Experts of a small language model.
Size: 14 layers, vocabulary 9706, 45.9M parameters.
Training: a variant of Adam for the experts, 297M tokens, 4091 steps.
Below are experts of layer 3 (counted from 0) of a mixture-of-experts language model. Rows are named router (the router's row for the expert), gate (a neuron's input weights, with its number), up (a neuron's input weights, with its number), down (a neuron's output weights, with its number) and show model dimensions 0-255. Each number is 128 + 24 x the weight over its row's rms, rounded and kept within 0 to 255.
After each expert's rows: "mostly gets" lists some tokens that are sent to it at least half of the time. This comes from a sample of Wikipedia text that the model never trained on.

# expert 33
router [142 125 108 120 100 133 119 111  86 129 119 162 122 179 126 129 160 146 110 143 175  95 129 147 122 105 114 133 103  90  97 114 104 142 116 166  89 127 107 129 113 123 155 139 159 112 106  89 143 118 104 132 165  95 109 100 174 167 124 118 172  97 100 135 157 163 109 116  66 138 144 145 162 165 106  95 129 133 105 121 133 130 130 165 129 119 134 165 117 144  91 101 126 125 122 115 105 137 149 120 156 119 139 113 158 115  75 149 122  98 126 138 113 101 113 117 164 127 136 149 109  96 143 140 105 134 136 148 111 193 115 131 110  90 159 125 128  99 152 115 138 114 172  84 144  91 163 116 149 155 149 146 137 135 120 127 139 100  71 134 138 122 140 101 148 105 139  95  97 135  85 108 103 127 150 115 138 127 129 104 131  88 129 127 145  99 104 102 106 145 159 130 146 106 154 135 126 177 115 128 122 175 153 149 129 160  87 170 136 137 152 103 125 143 165  86  89 133 162 132 124  88 180 109 189 136 103 145 141 117 125 141 116 120 136  90 158 148 102 103 114 132  89 123 146 139  82  84 151 105 161 137 129 137 144 142]
gate1 [116 109 130 106 117 121 151 133 116 120 171  85 132 129 129 107 124 141 140 116 153 114 167 176 128 137 185 125 132 115 108 174 138  93 167 122 111 126 128 121 127 120 146 131 119 142 152 122 164 141 137 161 148 123 105 102 108 104  95  94 155 116 159 126  94  78 134  99  95  79 133 129 121 168 158 124 126 146 107 122 130  99 126 126 115 166 103 126 134 128 123 131 142 172 108 145 137 161 125 112 128 119 128  73  82 142 104 108 112 135 172 131 132 176 141 157 134 183 127 141 123 169 163 151 126 111 151 162 116 163 149 102 126  96  79 116 111 126 132 168 138 140 121 128 181 116 118 157 120 122 176 113 102 166  96 122  94 125 132 154 106 135 115 152 182 117  94 129 146 124 103 149 103  66 122 126 149 131 119  85 140 118 105 169 113 137 172 144  88 125 147 124 115 144 150 141  97 112  94  83 113 111 109  98 110 138 113 138 121 141 113  52 131 100 126  58 111 105 129 154 104 127 150 113 142 111  88 128 146 138 167 150 129 128 133 136 116 149  95 100 128 160 125 148 182 146 128 153 148 131 132 137 141 116 149 133]
up1 [135 148 117 107 117 109 111 114 102 170 149 155 131 155  89 107 165 131 129 132 104 128 158 163 117 174 111  94 130 106 108 106 104 172 173 153 128 114 161 187 121  92 122 172 138 124 113 123 138 144 128 137 126 147 131 160 102 127 103 123 139 178 104 143 148 122 140 131  69 144  80 124 150 161  83 111 127 188 131 151 108 143 128  77  94 153 160 132 131 163 158 134 142 143  92 170 139 124 106 151 133 114  95  65 140 120 144 157 137 129 139 123 153  89 108  94 135 126 105 130 106  57 112 141 134 107  98 155 136 123 148  86 123 132 124 124 160 138 108 122 124 111 111 140 117 136 119  99 138 141 103 102 138 116 122 137  71 171 132 131 189 159 121 147 138 106 136  88 189 177 125 166  99 143 106 103  92 118 100 128 128 131 139 115 137 142 124  72 155 137 136 127 127 145 153 147 127 111  92 149  97 160 116  94 142 124 113 133 143 101 138 135 133 102 132 131 108  78 138 147 115 146 125 111 129 112 147 124 146 101 124 115 134 124 176 120 108 130 150 154 103 143 146 148 116 143 100  82 133 105 114 159 146 135 143 139]
down1 [101 118 102  96 128 113  87 138 130 147 160 127 160 101 101  81 152  97 122 121 137 145 139 111 127 141  75  97 129 142 138 156 150  95 148  82 125 119 112 130 154 108 154 157 113 176 118  98 146 125 130 145 123 105 123 122 138 154 149 149 158 119 150 159 128 168 134 150 118 105 140 117 152 165 144 104 117 152 150 114 178 147  87 100 130 101 113 150  84 132 106 155 140 124 161 147 146 124 107 131  88 136 132 154 117 139  91  99 143 111 123 149 133 142 111 130  92 130 139 124 122 153 106 179 148 134 146 110 174 120 135 154  88  96 127 166 179 104  84 135  55 125  87 184 121 142 127 110 125 142 119 132 158  91 157 141 146 165 105 138 137 135 113 115 155 104 119 141 141 107 134 109 146 127 111  85 112 112 112 138 129 101 124 126  94 181 141 115 103 125 160 136 146 145  67 127 136 116 114 124 119 142 142 149 104 134 153 123 118 108 158  90 130 126 122 128 121 150 111 124 119 128  90 149 131 122 102  87  93 150  85 126 128 136 216 118 125 104 153 144 138 111 124 176 111 126 145  81  80 127 123 137  91 132  86 149]
mostly gets: " |  | ", " | ", ": ", " / (", " |  |  | ", "a | "

# expert 58
router [139 130 118 151 150 146  88  95 143 113 107 180  93 142 146 146 156 124 133 130 147 144  96 165 140 127 127 137 122 127 118 138 163 123 154  97 121 151 150 189 127 123 145 109 154 121 140 126 138 123 132 115 128 152 137 139 106 127 160 110 128 173 140  94  91 108 160 144 131 146 114 129  93  87 163 122 120 122 106 114 110 157 124 121 118 101  89 136 147 136 117 118 125 112 101 159 150 123 134 122 129 106 113  86  75 155  92 149  87 168 146 125 140 103 142 187  99 110 120 130 115  97 144 122 117 107 130 157 113 105 127 109 104 116 112 142 167 197 118 135 154 124 135 148 176 142 164 114  96 128 144 157  78 134 125 140  93 117 122 163 118 135 102 123 100 151 144 135 129 135 116 104 125 158 112 130 113  88 157 186 131 135  84 154 117 144 127 144 126 144 115 134 156 170 138 145  50  91 116 116 149  96 102 127 133 134 120  84  90 124 142 118 118 115 131 128 105 106 126 155 123 158  81 129 140 127 131 138 182 129 188 139 120 135 115 144 162 127 128 152 113 114 142  95 110 113 153 114 176 106  99 167  95  47 120 116]
gate0 [127 110 130 150 186 174 120 132 150 131 117 137 115 132 164 148 169 133 163 120 162  98 121 111 106 126 166  98 145 139 130 113 159 134 142 170 109 143 143 147 109 114 114 117 124 119  88  81 128  89 123 117 119 152  95 138  98 100  98 128  96 118 124 107  76 144  95 133 125 120 166 142 112 146 115 114 153 151 101 132 123 110 162 112 155 133 139 113  85 151 111 120 149 163 121 141 151 114 147 128 135  90  90  89  98 132 127 118  97 165 164 102 149 129 108 148 127 149 125 121 143 141 144 128 170 180 146 129  98 112 129 116  84 153 116 139 161 175  81 154 105 144  60 181 136 151 141 112 156 125 100 147 130 126 107 124 127 140 167 125 122 120 146  74 108  97 173  99 114 152 106 135 160  93 158  99 119 106 170 139 103  91 128 105 152 164 153 111  95 153 137 141  95  94 138 123 134 132 162 122 110 112 136 186  98 141 141  91 124 160 143 137 101 105 106 102 191 112 121 124 116 157 128 137 122 121 104  82 120 162 133 121 138 150 105 154 147 125 111 129 122 168 150 139 111 117 115 146 123 155 109 125 132  85 147 114]
up0 [103 136 118 124 130 214 125 124 209 121 121 142 121 106 138 141 165 116 135 146 138 118 146 131 133 154 105 126 180 103 151 112 117 127 163 118 150 124 149 187 122 101  86 126 149 134 125 151 175 113 105 138 106 124 133 114 112 133 102 128  97 132 151 127 161 140 131 125 146 151 127 126  70 137  55 135  93 136 161 142 161 130 108 101 130 149  79 134 122 113 108 150 135 105 131 116 137 103 107 126 133 137 118 187  98 124 112 134 110 134 127 106 157 155  87 109 141 106 110 104 148 141 140 171 152 102 158 161  87 108  98 164 134 104 161 126 155 117 103 124 131 113 112  96 155 143 140 129 137 153 161  70 125 126 117 173  97 117 138 164  82 134 151  99 136 109 146  91 105 140 102 121 173 117 155 110 129 102 123 156  84 120 158 141  92 106 137 113  98 111 108 122 129 153 163  79 139 100 165 115 127 115 133 135 102 136  86 137 129 127  92 135 105 146  96 148 138 121 134 146 130 132 156 120 117 146 130 108 147 107 136 162 109 167 122 148 139 132 169 126 123 104 109  84 136  93 131 109 153 128 152 176 130 106 160 107]
down0 [105 108 139 107 148 135 126  80  99 115 121 137 115 131 148 166 124 103 135 131 159 140 156 128 139 111 142 129 115 126 139 139 129 151 116 150 150 131 162 185 158 115 100 138 129 148 168 116 158  73  92 136  89 137 123 109 129 130  87 132 140 143 151 144  99 142 163 100 146 109 143  90 137 166 103 125 137 120 152 122 132 154 126 138 172 136 102 138  86 130 121 121 120 136  65 153 188 161 163 146  93 156 134  95 121 142 110 117 103 140 116 120 133 121 119 140 128 159 125 109 135 124 107 138 126 122 157 135 116 112 164 158 144 123 148 102 159 143 168 148  80 131  66 147 118 140 122 144 176 186 119  86 109 120  81 124  97 142 170 160 128 112 160 144 166 107 167  90 149 139 145 169 163 141 157  99 138 138 137 150  96 104 141 148 127 112 134 139 109 129 124  89 158 101 133 103 139 118 115 127 121  80 144 128  80 145 105  94 145 154  93 142 100  91  98 126 144  91 131 118 152 139 145 127 114 121  99 150 160 109 151 180 111 156 118 159  86 117 143 139 136 118  87 137 130 124  87  74 106 156 152 130 121  96 138 137]
mostly gets: " Clark", "ford", "ić", "heim", "bert", " Jr."

# expert 13
router [142 134  86 113 111 133 167 142 121 121 118 121 114 112 127 122 123 134 125 120 103 129 112 141 117 141 134 166 112 164 172 129 143 167 113 148 158 104 138 108 123 120 136 110 150  78 106 172 142  81 158 118 110 145  95  95 133  79 121 114 112 144 155 146 126  88 151 136  91 132 102  99 159 160 152 123 131 102 129 131 134 146 174 108 152  95 150 117 118 133 108 108  86 133 161 142 176 136 121 106  78 102 127 135 153 133 110 120  92 111 138 126 100 159 145 136 139 149 144 128 116 147 122 166 116 140  92 124 106 112 111  86 107 126 121  70 103 147 126 103 124  40 152 125 124 163 138 112 147 130 141 125 146 111 173 139 123 127 184 112 104 146 107 159 142 126 139 170 175 134 118 139 131 140 102 166 116 165 139 132 117  94  97 192 158 118 140 180 120 148 127  94  96 146 114 104 128 127 127 103 132 132 201 121 107 161 115 112 138 149 127 141 160 115 103  99 101 108  88 145 127 141 109 142  99 144 133 135 164 111 103 142 134 179 103  90 129  94 112 129 136 129 125 154  99 109 108  77 133 129 113  96  93 104 130 142]
gate0 [133 136  95 128 130 180 121 108 160  99 118 146 152 121 169 112 115 158 137  94 111 153 122  97  96 155 122 164 191 128 120 106 145  89 130 143  91 113  99 107 163 146 141 109 135 157  91 128 176 117 134  93 144 147 113 143 117 140 116 126 121 122 136 165 122 118 112 123 111  61 164 125 136 122 133 118 152  99 109 176 103 127 159 146 107 124 136 133 101 133 139 114  92 112 115 111 139 155 149 108 146 145 108 143 150 166 138 121 111 131 120 120 142 104 131 173  94 133 151 108  96 114 114 119 141 168 132 125 137 116 134 129  85 141 100 101 111 138 153 118 116 108 155 159 139 122 150 154 115 113 105 141 119 120 124 120 157 105 129  95  46 121 129 126 108 131  95 129 150 137 164  84 163  94 141 191 106 160 142 110 155 130 125 164 112  74 124 120 184  96 149 109 147 169 144 152 127 122 134  79 130 129 116 114 117 116 117 118  87 118 166  85 132 171 124 156  96 137 133 112 138 128 156 155 138 131 168 155 148 147 122 119  89 118 136 135 147 137  90 123  74 148 187 135 157 116  96 111  94 154 118 125 106 129 175 135]
up0 [ 87 141 147 139 140 104 140 142 110 133 134 148  93 115 118 148 161 121  85 131 121 162 162 158 103  90 137  80 156  96 124 108 101 143 127 107 143 115 156 141 138 146 146 108 161 145 127  99 142 138 123  95 125 123 103 140 145 103 152 101  86 147 141 174 117 113 121 102 181 152  92  83 144 189 129  58 116 122 201  87 121 109  71 152 134 145 102 113  88 117 120 119 131 159 162 189 149 138 122 131 121 114 125 126 120 141 126 116  93 167 119 106 128 147 136 140 103 142 157 150 124 102 146 118 119 109 147 120 161 128 127  79 146 129 118 140 136 138  70 149 127 133 106 102 136 137 122  90 129 171  87 108 141 112  97 139 120 144 138 148 114 170 118 117 138 127 102 109 104 135 147 169 108 163 125 106 134  87  93 134 142 130 109 121 166 130 138 142 139 107 152 133 133 141 135 105 104 121 133 140 107 155 142 112 148 103 124 153 144 132 118 185 130 153 139 107 129 157 109 119 159 115 132  99 154 193 120 109 132 114 114 127 148 135 177 100 109 165 158  83 121 159 147  86  94 135 139 110 115 101 166 116 161 122 126 120]
down0 [114 148 192 132 173 111 132 165 143 171 125 116 122  60 130 163 100  87 119 144 146 121 155 134 118  99 192 103 111 138 124 154 113 127 130 135 114 204 144  84 110 178 162 135 151  84 133 135 140  87 141  95 129 166 117 114 144 118 127 175 102 128 120 102 152 136 121 106 115 120 142 129  98 170 144 127 113 118 132  94 165 148 105 171 144 125 133 125 119  99 106 129 153 128 133  79 138 100  91 129 145 138 129 135 107 105 133 132 145 117 115 137 143 112 150 127  94 136 151 114 147 117  92  84 159 146 150 135 137 147 110 154 151 120 174 154 136 112 147 155 165 122 149 127 134 108 122 140 179 149 143  94 100 122 107 139  99 166 127 143 140 138  98 168 158 139  99 123 120 145  65 128 130 142 136 126 140 112 142 116 105 136 112  75 144 150 125 124 102 129 112 127 117 143 140 145 134 104 105 157 130 152 158 151  78 173 131  77 136 126 121 121  98 164 170  77 154 140 133  97 138 118 124 102 157 147 133 129 147 131  93 119  99 142 160 145 100 129 110 107  97 104 147 139 155  83 122 120 138 113 132 127  79 131 110 136]
mostly gets: " German", " British", " European", " Indian", " Roman", " African"

# expert 59
router [ 84 143  90 178  91 140 120 134 159 142  90 130 155 127 115 134  79 112 101 149 138 125 117 119 119 110 100 153  70 137 116 116 129 145  89 109 159 145 128 139 107 177  93 178  88 112 129 111 121 137 100 113 114 125 146 112 108 112 115  92 130 148 126 107 114 151  95 108  92 149 137 122 147 155 111 158 143 148 120 104 124 130 138 124 115 120  98 114 128 111 136 156  97 118 163 159 131 113 122 119 160 106 109 150 134 125 119 127 160 137 145 120 115 130 139 123 128 141 167 112 145 124 136 111 158  69  75 139 131 197 173 103 140  98 134  99 134 117 126 128 143  89 133 130 132 117 117 111 108 186 124 136 121 105 140 118 151 160  99 156  91 118 156 126 166 141  92 120 166 166 113 141 140  96 138 169 144 137 115 149 132 168 150  97 111 124 142 121  89 125 176  89 154 163  78 139 140 130 131 174 128  87 106 132 100 141 157 170 148 162 148 172  98 102 171 122 129 115 113 129 119 151 157 106 157 109 144 119  96 136 111 107 123 118 116 100 124 150  97  85 161 124 118 130  92 115 163 161 151 124  94  98 105 130  92  95]
gate0 [154  92 142 121 100 145 140 151 135 126 155 120 154 132 137 123 110 148 127  75 155 154  60 106 143 138 125 130 189  91 138 114 115 150 194 145 133 107  94  88 128 136 106 130 121 148 116 117  82 156 141  92 146 119 124  95 107 119 150 124 132 125 160 100  92 155 136 130 155 110 130 141 137 149 160 126 142 148 144 137 130 116 143 151 153 186 129 172 148 152 139 184 123 138 139  86 137 135 106 139 136 102 156  85 122 172 153 147 143 148 120  91  89 129 151 136 126 123 134 131 115 131 128 111  97 142 119  90 114 105 120 131 124 122 115 141 131 137 140 158 105 109 174 120 144 135 101 120 154 115 145 135 130  93 129 147 121 195 119 136 139 125 139  97 129 117 136 135 117  96 116 130 115 101  93 121 125 113 190 120  93 151 116 121 103 147 126 113 160 112 124 117 134 143 122  48  99 138 153 143 142 146 120 117  75 176 129 123 132 162  88 152 101 125 109  93 105  90  81 102 104 141 146 108 118 156 142 119 132 146 106 165 133 123 188 136 104 135 139 102 159 161 110 105 135 100 161 143  95 144 138  85 160 107 145  83]
up0 [125 109  98 141 117 170 141 123 129 136 121 131 167 121 101 127 123 133 100 125 171 131  81 130 163 125 120 126 123  62 105 150 111 121 103 117 143 144 119 150 122 156 122 119 146 124  88 133 122 105  89 118 164  78 112 162 147  84 143 131 129 136 167 106 111 130 130 150 110 146 111 155 124 140 128 127 166 153 121 126 121 115 129 130 159 144 124 127 153  87 185 137 160 127  73 141 114 127 108  93 154 135 155 132 148 127 127 125 168 167 185 144 102 134  79 166 133 130 112 111 120 130 117 199 134 103 112  86 119 131 104 183 135 107 187 151 156 133 119 108 111 111 137 145 150 121 136 128 101 148  65 100 111 129 171 116 130 136 168 133 139 138  81 130 130 144  73 133 144 100  99 112 114 150  86  91 122 130 158 162  88 106 156 137 126 164 107 143 137 131 135 146  98 125 107 116 151 170 140 180 139 130 138 107  98 132 169 116 129 114 139 120 149 107 131 121 117 126 105 109 121 139 106 122 195 148 142 122 130 145  82 107 158  97 131 137 137 132  72 126 140  96 137 127 150  94  85 134 162 122 105 135 127 141 118 122]
down0 [115 110 128  91  85 136  96 158 111 159 103 117 163 143 115 158 124 132 107 148 118 136 105 133 168  90 100 123 110 118 132 124 149 115 107  95  97 113 160 129 170 142 143 167 113 131 149 133 108  77 146 123 157 161 142  99 138 129  78 125 153 145 147 120  95 174  80 104 145  96 116  98 110 128 139 120 131 169 122 144 196 172 126 155 133 162 126 129 121 107 161 164 112 148  98  99 114 154 125  88 129  98 116 148 116 127 138 106 148 153 101 137 147 103 132 115  99 117 124 132 110  96 154 180 155 137 116 168 114 142 162 127 112  67 102 100 149 147 122 113 111 163 145 145 149 116 138 112  95 128 153 124 137 136 125 119 128 155 130 139 135 101 176 103 147  92 119 135 156 147 139 145 137 149 137 116 165 147 111  93 113 124  91 102 118 175  87  98 134 135 141 123 110 123 130 126 125 127 148 147 145 133  99 129  93 107 116 151 149 136  83  84 121 119 130 132 116  85 137 141 152 144 145 107  98 111  99 125  89 130 108 104 180 136 143  90  93  98 105  78 148  97 149 154 155 100 147 123 110 192 127 135 133 110 116  73]
mostly gets: "\n", "| ", "|---|---|---|---", "- •", "(s", "- I"

# expert 4
router [153 111 133 134 181  97 153  99 112 152 130 143 119 116 119 153 168 135 132  98  99 137 101 120 131 110 154 134 143 132 105 148 167 118 126 150 100 141 115 104 138 116 144 103  86 158 124  92 110 161 147 144  81 140 133  92 147  88 121 126 153 133  70 127  71  73 129 120 146  83 126 144 141 117  97 128 156 138 140 146 164 117 148 120 124 127 175 122  92 152 158  88 136 123 138  95 129 104 126 140  83 127  92  62 152 173  86 151  73 140 121 164 136 110 143 159 178 179 162 128 117 117 149 164 146 146 110 112 125 104 124  79 127 129 122 147 163 180 131 105 141 147 106 192 132 134 149 113 103  96 138 163 106 128 146 115 108 120 137 107 100 174  97 145 138 124  93 142 122 107 158 119 100 141 115 132 142 132 113 176 127 125 102 124 163 136 112 114 111 156 149 143  98  89 114 123 127 146  80 134 120 131 138 133 132 177 141 104 116 127 129  95  91  89 116 129 127 126 152 109 116 134 106 141 116 162 114 111 159 113 110 136 129 137 120 106 151 120 137  93 118 151 143 142 132 115  93 124 143 167 102  97 137 101 136 107]
gate0 [171 165 143 138 147 123 114 106  97 106  53 137 108 153 149 137 122 103  61 122 170  99 137 115 159 140 123 158  63 102 117 141 154 183 104 158 117  87 144 137 107 183 132  89 155 130 162 148 139 108 117 131 157 140 134 121 131 117 103 151  80 141 101  77 136 129 172 135 102 143  98 152 116 142 137 113 124  85 170 148 124 147 139 128 143 102 133 191 122 133 125  81  93 137 125  95 130 157  96 140 184 146 166 129  92 120 159 125 159 107 118 115 130 173 143 129  94 140 161 126 157 122 157  93 163 129 105 107 157 108 109 147 138 127 123 122  82  98 112 139 125 149 100 111 131 115  99 137 108 112 144 101 128 102  87 148 133 136 134 132 117 119 121 114  98 128 134 148 116  80 141  84 140 109 116 118 158 158 107 130 128 118 122 158 130 160 124 137 137 174 153 116  98 149 147 166 125 155 118 131 158 122 118 117 152 125 138 120  93 152 110 101 105 122 120 159 128 112 140 143 138 139  86 172 136 144 132 120 106 115 146 163 127 114 162 144 121 142 112 110 178  99 134 114 123 136 126 107  89 160 137 128 130  91 126 144]
up0 [ 92 128 147 148 114 145 141 143  96 105 133 128 142 132 135 141 118 136 167 102 125 119 115 153 125 176  81 107 162 164 144 125  99 123 123  62 199 114 133 147 105 121 122 168 124 127 141 111 125 156 173  97  95 140 109 136 102 158 127 137 132 118 103 125 142 119 130 135 133 140  98 123 114 108 160 145  92 164  98 182 108 140 132 136 132 165 128 186  98 120 154 153 157 127  79 110 173 109 154 168  98 113 155 149 118 117 117 119 138 145 136 120  86 172  94 114 151 133 116 153 144 159 148 126  90 120 117 127  99 112 167  89 127 113 172 124 117 123 120 143 139  79 138 114  90 129 115 120 178 136 135 130 141 157 136 155  82 129 117 145  80 133 132 126 121 141 163 114 142 125  93 104 117 118 142 130 123  92 145 120  93 115 147 141 134 150 170 103 144 123 148 128 179 132 112 129 147 103 118 153  79 141 132  79 146 151 101 152 122 117 109 121 104 156  96 191 128 130 128  90 132  96 148  85 146 169 174 142 108 114 116  79 111 117 147 107 116 136 158 121  76 140 149 122 130 105 131 127 142  88 120 122 114 110 149 113]
down0 [114 123 146 147 112 139 123 175 132 144  82 121 117 135 121 108 142 118 131 142  91 130 118  91 107 171  70 126 153 148 128 154 144  91 163 109 100 142 133 134 139 108 154 104 143 137 132 135 104 152 129  59  94 159 119 134 101 143 132 117 123 131 148 131 132  91 123 156 100 141 136 115 122 145 105 129  86 143 119 124  95 126  73 135 139 143 139  60 140  92 132 134 100 112 129 145 140 146 160 125  99 155 133 117 142 115 133 134 120 115 159 136 122 154  90 100 147 127 100 124 190 114 145 114 117 127 148 125 136 119 138 107 121 152 165 120  92 129 125 126 146  82 138  81  98 129 169  92 130 166 150 157 141 115 102 137 107  95 133 153 139 111 128 119 142 131 153  81 148 122 111 141  86 144 119 130 140 154 142 131 125 130 151 173 154 126 107 122 172 114  96  97 177  98 115 131 126 182 103  99 133 158 140  99  75 134 152 174 123 164 132 127 117 100 120 133 167 136  86 105 160 101 122 153 166 157 121 158 141 162  72  61 107 155 124 111 145 169 133 126  93 155 114 154 133 155  97 101 139 154 124 139 117 122 150 162]
mostly gets: "aj", " Kh", "ā", " Q", "iy", "ō"

# expert 55
router [127 121  99 127 140 139 142 128  74  99 160 132 110 100 107 129 102 156  90 150 137  88  96 124 112 147 110 128 126 173 129  90 130 183 114 123 159 135 143 129 109 122 136 118 168 108 148 124 118 114 122  76 137 155 125 146 128 112 151 120 116 100 138 104  69  84 146 129  99 127 110 147 178 135 146 117 124  97  83 134 106 151 118 107 149 108 105 129 170 107 101 129 110 128 124 111 127 118 128 142 104 151 163 125  85  93 120 116 146 131 128 135 153 125 158 147 108 132 151 142 136 137 134 150 110 151 119 179 110 120 124  89 135 125 126 141 125 146  93 136 157 107 125 118 162 100  68  95 147  92 120 105 121 198 100 151 142 152 133 153 123 106 131 131 154 138 105 179 138 111 182 128 115 164 102 122 139 136 185 131 140 163  83 133 100 112 136 131 139 183 138 104 139 144 110 154 100 119  86 119 133 113 127 139 124 137 107  78 103  76 129 144 137 116 118 163 119 121 107 165 139 120 108 152 159 153 109 137 170  78 178 115 129 156 142 120 178 122 126 126 123 140 123 124 128 156 132  78 132  92  76 138  76 129 126 136]
gate0 [100 136 108 108 107 121 171  87 126 127  95 129 140 148 122 134 151 115  95 122  86 119 121 151 141 157 109 138 119 138 187 116  89 145  89 143 139 131 143 107 118 152 138 160 132 146 130 153 118 108 120 101 117 146 129 145 125 118 123  94 144  89 100 143 118 136 125  77 177 102 124 178 153 128 127 141 117 159 119 125 136 146  90  86 106 141 140 109 121 107  94 108 121 158 135 168 155  96 111 132 107 171 139 194 131 127 181 128 105 133 112 121 145 141 113 117  80 100 114 118 135 121 170  82 118 113 164 138 168 164  87 115  85 147 119 136 104 139 131 104 139  90 149 113 162 119  87 162 154 156 146 108 139 119 107 137 163 108 130 156 151 132 154 133 152 155 137 143 125  92 114 129 116 130 128 112 151 124 133 113 150 127  88 138 131 112 157 123 150 106 105 138 118  99 124 124 109 132 134 100 159 113 119 108 134 109 108 131 121 157 175 135 106 127 158 110 147 135  85  98 163 109 142 132 208  89 184 100 175 122 110 112 167 152 167  90 147 140 120 134 131 125 145 149  98 130 144  99  66 151 160 127  93 130 132 110]
up0 [159 140 151 145 136 142 111 153 142 121 139 155 158 130 136  91  97 164 183 109 171 158 181 132 102 108 151 113 122 129  94 157 139  92 178 169 109 116  87 110 107 158 105 137 115 103 130 121 156 157 147 165 158 137 132 103 109 148  77 131 107 106 145 111 159 138 154 130  97 143 164 110 122  83 129 117 119 144 129 147  94 122 116 146 123 141 148 149 141 104 165 136 100 166 129 138 119 135 118  88 190 104  71 121  96 102 122 148 163 151 126 119 101 124 106 130 168 152 123  81  93  99 116 122 116 133 136 102 138 127 188 167 148  90 123 125 125 117 181 115 110 142  83 130 108 109 128 139 158 124 145 138 156 151 171 131 139 139 119 111 113 138  90 145 153  95 133 104 135 122 103 133 138  93 145 167 112  92 113  97  96 118 129 121 149 114 167 132 128 114 124  96 136 112 143 122 110 129 139 126 132 125 117 119  84 123 157 161 145  99 111 116 125 154 108 120  84  83 151 163  95 116 115 107 102 121  99 125  79 174 142 147 101 116  91 108 138 148 155 133 117 128 158 104 155 157 113 138 101 126 130 113 164 156 166 130]
down0 [110 135 122 138  96 114 139 101 123 161 160 167 108 125  94  84 105 146  86 126 174 156 157 128 130 112  94  96 158 186 122 138 131 100 168  93 107  98 121 142 123 123 103 105 109 131  74  91 144 139 171 119 208 145 119 147 111 153 125 143 135 130 138  99 146 105 141 109 129 140 121 157  99 125 121 129 133  82 154 161 167 130 117 161 129 127 115 126 102 116  98 177 150 168 133 190 115 123 138 114 108 165 129 125 136 144  95 163 164 142 118 148 139 120 181 134 123 146 129 145 141  71 123 124 138 139 139 148 109 133 144  96 101 144 152 104 152 149 172 123 110 146 143 141 126 137 154 106 104 117 136 120 147 130 161 150 133 150 142 155 111 158 101  76 130  76 126  89 100 134 170 147 144 141 108  74  87 166 110 127 113 101 177 164 110  85 109 140 133  97 132 112  91 167 115  89 144 125 118 153 101 144  88 120 107 134 121 150 115 125 142 140 108 151 136 132 144 138 139 135 140 148 124 147  87 128 144 114 146 154 125 139 120 122 101 124 118  86 134 141 164 107 131 123 111 156 122  99 154  97 125 130 107  99 128 155]
mostly gets: "ić", "borough", "ington", "burn", "ville", "iana"

# expert 40
router [147 169 136 164 104 105 112 136  82 121 174 123 180 141  79 137 140 117 115 134 141 113  98  97 101 129 167 104 123 180 165 124 103 164 152 138 115 167  91 132 118 139  94 120 142 175 121 114 128 103 125 104  88 110 128 125 124  81 123 140 130 114 111 125 104 159  88 136 140 106 150 144  51  89 109 147 124 119 134 145 116 152 140 165 123 150 155 136 166 104 114 143 155 132 108 147 157 137 102 160 126 126 127 131 137  97 132 100 155 185 120 101 115 134 133  95 173 145 100 132  79  67  89 121 102  89  98 100 160 128 170 121 127 138 141 117  93 120 144 127 128  96 122 109 129 108 105 157 133 105 179 136 157 158 138 175 141 116 141 128 150 161 129 145 124 110  87 145 158 137 164 136 135 141 145 143 169 146 109 139 151 135 141 117 163 127 150 157 144 121  81 131  96 139 141 121 101 130 112 112 129  83  89  78 128 131 145 147 143 136 124 151 131 171 135 118 150 144 128 114 160 134 116 121 110 124 154 136 110 120 180  99 127 114 125  90 155 138 131 138 155 110 101 132 106 130 127 125 161 107 110 146 154 165 160 162]
gate1 [130 136 118 138 196 193 153 135 116 143 139 139 145 122  94 103 180 129 142  98 132 137 109 114 128 126  87 110 123 139  99 166 141 160 152 152 120 148 112 116 116  78 151 121  94  93 123 172  80 143 133 111 110 139 135 141 168 143 169 147  86 130 152 121 158 154  91 133 143 112 160 145 113 101 158 138 139 133 134 124 182 139 119 163 170  74 131 111 155 168 132 111 134 162 152 128 111 120 106 149 123 140  80 123 113  87 150 105 118 142  72 136 114 150 143 110 114  85 127 136 103 143 117 148 113 127  98 101  88 124 145 119 152 133  96 166 145 129 122 125 161 128 156 107 160 138 108  95 126 123 115 201 138 124 156 137  93 125 163 115 101  90  81 117  71 120 121 149 144 138 157 134 112 133 118 112 107 127  92  89 122 147 122 149 127 129 122 116 109 140 142 124 122 131 116 147 111 117 107 112 149  84  96 112 185  94 106 117 141 110 103 120 126 126 163 151 121 101 110 114 159 130 102 129 127 126 150 168 143 145 105  91  97 142 137 128 163 126 127 123 134 178 126 127 143 156 160 117 137 159 106 108  81 133 162 110]
up1 [107 115 122 109 149 111 136 133 126 103 129 157 134 103 112 137 138 107 125 105 109 158 159 162 162  98 125 159 159 126 164 161 131 159 107  98 181 161  93 132 121 176 113 113 158 114 109 150  85 161 120  98 158  96 174 177 135 119 116 131 114 127  81 129 133 129 161 116 157 102 125 141  93 124 111 131 122 111 136  82 139 131 144 113 184 137  75 141 143 120  78 109 154 132 127 134 163 127  97 101  97 133 110 124 134  94 117 164 142 135 121  66 139 130 111 151 140 146 132 137 110 109 146 126 119 128  98 119 110 203 125 117 147 122 118  78 163 113 111  56 166 131 157 150 167 135 111 146 131 110 159 162 134 122 140 160  97 149 154 110 136 105 103 127 115 123 127 107 117 161  81 106 102 192 134 108 121 137 114 154  99  97 134 145 133 128 105 111 147 114 132 114 156 110 144 115 155 124 134 121 145 153 172 103 129  94 103  87 149  64 143 114 170 115 164 159 120 108 134 134 155 120 133 164 101 168 135 115 112  89 117 146 125 149 148 110 136 107 119 127 120 135 130 115 116 124 126 163 115 111 112 156 109 127 132 158]
down1 [135 123 114 147 128 127 121 172 120  90 141 124 139 193 105 132 148 172 148 148  97 136 168 119 103 104 155 153 177 131 167 114 125 115 113 128 165 168 129  93 136 160 126 110 105 103  97 132 125 107 134 125 101 107 124 148 126 168 116 115 154  91 122 132 149 148 127 180 161 110 158 148 117 125 113  94 133 136 167 149 149 134 154 126 117 157 153 104 100 115 112  90 159 120 137 125 172 142  90 136  97 126 144 105 155 143 156 130 125 152 158  86 126 142 130 107 124 102 120 149 121 130 155 108 122 147  68  97  84 153 136 108 151 105 100 101 121 122 127 102 117 158 141 127 123 123 142 126 131 100 166 120 175  90 140  82 100 136  94 142 144  95 124 160 112 167 113 140 101 172 128 110 123 162 108 122 109 121 158  95  76 123 163 171 144  85 110 146  84 168  78 163 132  95 117 135 145  85 108 176 130 140 132 130 114 128 150 119 119 143 103  92 129 102 154 121 108 121 123 106 174  86 114 119 145 136  86 143 119 134 104 128 146 140 136 142 100 130 107 139 181 134 113 107 106  97 134 121 105 149  97 162 114 124 165 123]
mostly gets: " U.", " adv", " particip", "ations.", " million", " ag"